{
  "n_layer": 10,
  "d_model": 768,
  "n_experts": 16,
  "experts_per_token": 4,
  "d_expert": 288,
  "d_shared_expert": 0,
  "activation": "squared_reglu",
  "moe_layers": [0, 1, 2, 3, 4, 5, 6, 7, 8, 9],
  "router_score": "softmax",
  "normalize_top_k": false,
  "routed_scale": 2.0,
  "balance_loss": 0.00324,
  "balance_bias": false,
  "router_bias": true,
  "init_std_router": 0.0323,
  "lr_router": 0.000343,
  "vocab_size": 8192,
  "norm": "rmsnorm",
  "norm_eps": 1e-05,
  "tie_embeddings": false,
  "optimizer": "muon_variant",
  "lr": 0.00833,
  "beta1": 0.93,
  "batch_tokens": [65536, 131072, 262144],
  "seq_len": 1536,
  "train_tokens": 1402000000,
  "steps": 10436,
  "dataset": "wikipedia_en"
}
Below are experts of layer 4 (counted from 0) of a mixture-of-experts language model. Rows are named router (the router's row for the expert), gate (a neuron's input weights, with its number), up (a neuron's input weights, with its number), down (a neuron's output weights, with its number) and show model dimensions 128-255. Each number is 50 + 10 x the weight over its row's rms, rounded and kept within 0 to 99.
Before each expert's rows: "gets" lists some tokens that make up at least twice as much of what it gets as of all text. This comes from a sample of Wikipedia text that the model never trained on. Tokens count by the router's weight.

# expert 1
gets: "=", ".", "\n\n", "\"", "a", " on"
router:60 63 51 45 55 50 62 35 57 51 52 44 39 57 65 61 53 55 38 55 46 44 42 56 55 45 41 53 51 27 53 38 32 47 39 50 54 53 56 57 37 57 43 48 31 57 61 53 57 61 47 57 61 39 37 35 62 43 59 42 51 44 46 51 66 58 61 41 69 49 75 53 59 62 59 53 44 48 42 30 42 43 49 53 32 51 47 58 42 36 64 45 56 56 36 48 55 51 59 47 42 37 47 52 42 45 57 44 36 37 53 43 49 50 42 31 51 46 62 56 43 50 48 57 65 54 40 46
gate0:49 61 53 48 51 44 54 57 49 28 62 56 60 44 50 56 46 57 58 51 49 37 50 48 51 51 67 51 48 71 68 63 44 45 42 58 41 47 44 46 33 61 61 51 57 59 64 42 60 51 53 45 45 54 31 53 66 25 37 56 58 62 42 52 46 62 24 54 34 35 50 40 49 68 37 47 60 46 42 41 54 66 62 50 34 49 39 44 43 54 37 51 77 71 61 48 27 57 33 56 43 44 50 59 57 62 53 44 71 65 49 44 51 43 62 53 54 65 46 56 54 65 40 42 31 49 45 51
up0:31 38 15 56 57 53 41 68 53 57 52 38 45 65 44 45 59 40 58 46 36 37 39 50 54 68 65 61 37 64 66 52 59 75 50 46 60 54 36 45 60 45 47 56 60 28 62 50 48 65 53 63 50 50 66 42 31 58 39 49 62 35 41 48 59 55 40 51 69 35 35 62 50 60 72 58 60 53 39 37 46 59 36 65 37 22 60 45 43 39 48 44 36 41 44 58 62 46 53 49 53 61 53 35 48 48 49 53 40 57 51 52 56 50 60 66 56 47 50 31 57 46 39 48 57 48 44 58
down0:54 53 41 66 51 60 60 55 53 49 53 51 61 26 33 56 67 69 48 73 43 61 36 58 47 63 47 51 43 41 52 27 32 66 53 52 55 37 35 43 64 48 44 48 61 42 55 26 53 62 66 59 43 49 62 49 45 50 32 62 46 46 38 34 54 54 47 39 57 56 32 60 66 52 63 41 30 27 48 57 33 53 40 41 60 52 52 65 60 44 53 63 50 59 59 64 70 52 32 51 36 54 43 44 50 42 35 51 46 60 52 17 47 43 53 51 60 63 42 42 37 55 44 19 62 61 60 54

# expert 0
gets: " |", ":", ";", " is", " was", " New"
router:35 55 41 32 49 30 49 48 34 54 52 56 64 35 51 51 58 54 62 55 39 61 40 48 55 54 41 62 51 45 46 52 55 51 40 54 61 43 38 56 45 36 61 39 36 57 56 41 48 45 49 43 48 49 37 48 44 50 58 57 50 55 55 72 40 49 55 54 39 44 68 36 48 74 39 61 58 52 38 63 50 47 70 62 54 48 33 50 46 38 55 70 49 57 52 30 61 57 49 46 45 50 43 46 72 50 58 40 55 47 31 58 55 40 43 36 52 63 55 44 35 52 45 44 68 61 47 50
gate0:46 60 49 49 46 59 58 44 55 43 52 40 48 56 55 49 49 46 30 56 62 67 55 50 48 52 51 68 45 46 49 53 62 50 54 54 56 47 54 53 56 57 61 46 59 32 56 51 52 53 45 44 54 54 43 49 47 61 46 44 56 61 49 52 61 54 49 48 44 48 46 52 60 66 38 57 40 28 41 49 59 46 68 50 36 51 54 48 57 56 59 45 40 45 58 41 62 45 44 46 57 51 44 52 64 55 66 35 50 46 34 44 50 56 35 44 53 46 57 51 41 41 56 53 43 59 60 62
up0:51 44 48 61 57 52 55 44 59 67 42 54 46 68 32 56 56 45 61 57 43 68 50 40 39 64 57 45 42 61 56 80 72 51 48 41 49 48 48 64 56 34 49 56 45 46 29 54 42 37 39 44 46 59 54 64 43 60 61 51 49 53 59 33 67 65 66 38 59 66 64 60 35 44 43 38 48 52 52 54 30 57 74 42 33 53 56 73 41 47 46 43 52 30 49 56 55 27 75 58 56 58 63 45 48 53 62 80 77 36 49 22 53 54 57 59 48 49 47 65 48 47 57 57 37 59 63 68
down0:54 38 56 54 55 34 65 47 63 39 54 51 54 44 47 45 39 56 39 54 45 48 52 63 47 58 38 62 48 56 61 39 50 33 55 62 69 40 51 52 34 54 40 73 56 48 44 59 48 53 65 62 50 37 61 38 53 59 59 32 47 53 58 42 56 39 31 61 54 62 68 51 51 55 62 54 36 53 62 29 35 47 50 50 47 48 49 67 42 45 57 49 52 55 64 67 41 48 57 55 50 52 49 53 56 37 50 40 55 40 54 57 64 51 46 61 47 61 50 40 59 53 51 51 52 53 28 24

# expert 13
gets: ".", ")", "\n\n", "L", " 18", " ="
router:54 52 42 56 55 47 77 48 48 46 49 39 40 44 47 39 43 53 37 49 41 30 72 47 30 55 36 60 66 48 55 57 49 44 32 56 45 32 50 50 28 53 60 45 56 58 64 44 46 68 51 55 55 35 32 39 35 43 43 48 20 63 45 66 57 48 43 42 47 56 59 50 44 43 60 65 55 41 64 49 54 44 57 33 52 47 39 51 35 64 55 49 51 59 57 45 56 55 55 61 32 47 43 40 39 51 49 42 47 50 47 42 39 41 58 39 61 52 61 45 41 50 40 49 55 52 41 63
gate0:55 62 64 28 41 50 46 38 53 67 53 35 43 47 47 29 67 39 50 56 46 48 47 57 50 47 48 44 40 55 40 36 46 54 55 47 35 30 55 38 53 43 58 56 46 41 45 44 57 27 55 49 45 60 31 44 66 56 58 53 46 42 40 37 42 59 59 63 44 47 50 79 50 56 40 42 54 63 37 50 51 52 52 35 37 64 52 39 34 48 40 52 56 64 47 46 69 48 58 51 40 46 39 49 46 40 54 48 55 48 58 47 44 48 59 41 52 42 57 56 56 51 22 42 46 40 59 66
up0:63 54 47 42 34 45 32 36 41 54 44 55 44 62 56 64 42 50 62 46 42 49 41 47 60 54 55 40 67 45 55 41 51 58 46 82 44 40 60 43 61 54 61 49 49 42 37 55 34 45 40 61 58 72 62 47 44 38 45 50 38 47 50 53 46 40 58 51 56 48 60 46 58 33 65 63 43 63 60 46 47 61 43 62 35 48 29 39 41 58 56 62 39 52 52 51 52 45 50 58 46 49 44 58 62 48 47 45 54 39 53 40 52 56 59 40 67 22 42 54 66 38 43 43 45 40 46 37
down0:34 36 43 33 43 57 42 56 31 71 55 54 54 27 59 47 36 55 57 40 43 57 49 49 40 35 39 51 54 47 50 55 40 41 43 57 56 36 59 47 60 51 68 60 55 38 58 42 48 47 47 52 39 46 49 34 35 52 50 57 46 46 60 66 43 50 63 70 42 67 50 44 63 54 45 41 40 56 42 50 43 54 29 33 57 43 53 54 49 60 52 36 63 47 48 60 52 55 45 73 53 46 58 42 60 45 43 47 72 38 49 55 24 35 59 50 50 45 53 70 71 68 38 47 45 51 54 45

# expert 3
gets: ",", " the", " that", "  ", " his", "The"
router:59 46 50 65 57 45 52 48 52 47 53 45 57 62 64 59 50 44 51 57 41 51 51 34 40 48 58 50 69 60 67 28 56 55 42 85 64 63 51 63 50 39 40 53 52 51 44 55 58 66 57 58 64 62 37 33 56 47 53 40 12 63 57 56 62 47 47 53 55 60 56 54 36 37 50 57 48 64 52 42 38 45 45 76 48 60 42 44 34 48 51 38 47 60 43 52 56 60 58 52 54 58 44 45 46 57 48 59 56 53 39 48 40 44 60 34 46 50 39 48 49 39 37 48 45 53 47 56
gate0:53 65 54 43 50 58 63 53 29 58 44 62 48 42 63 35 52 59 59 48 41 58 44 50 53 35 41 45 55 51 67 48 48 59 65 67 66 60 61 51 61 40 49 53 49 53 50 40 53 57 51 57 51 45 49 56 42 50 45 45 47 60 47 52 32 49 36 50 68 51 60 46 42 48 55 53 55 64 46 49 49 50 60 53 39 54 57 46 30 61 67 54 74 45 50 34 51 48 68 61 48 61 60 40 34 33 66 51 27 52 48 33 48 63 21 53 61 53 44 70 48 38 44 40 37 40 93 56
up0:46 59 40 68 56 58 50 51 49 37 56 47 54 51 62 55 46 51 46 63 64 66 37 54 56 45 30 32 44 41 36 31 73 61 53 67 41 51 39 73 69 74 55 51 71 51 50 44 40 53 58 45 45 59 50 39 60 41 61 48 57 61 48 36 40 51 63 58 57 28 50 62 68 51 51 72 63 63 33 46 57 25 56 50 44 57 57 42 47 52 65 63 45 57 31 48 51 50 50 49 43 48 44 61 47 43 61 45 65 41 49 37 43 60 43 63 56 58 62 48 54 53 54 66 52 48 56 33
down0:61 70 48 49 43 55 52 71 45 45 45 67 22 50 42 41 55 51 59 69 52 58 42 49 53 49 49 57 62 52 52 42 62 38 50 41 47 49 56 29 46 50 39 46 58 55 43 35 46 57 57 57 66 51 56 43 57 52 32 41 35 45 51 70 62 54 39 52 61 37 54 67 62 44 49 56 33 52 58 57 61 66 51 53 49 61 62 52 36 53 56 53 49 54 59 63 41 56 38 56 39 41 41 31 55 55 64 42 63 59 63 46 43 54 39 31 36 54 60 44 56 54 44 64 43 44 34 50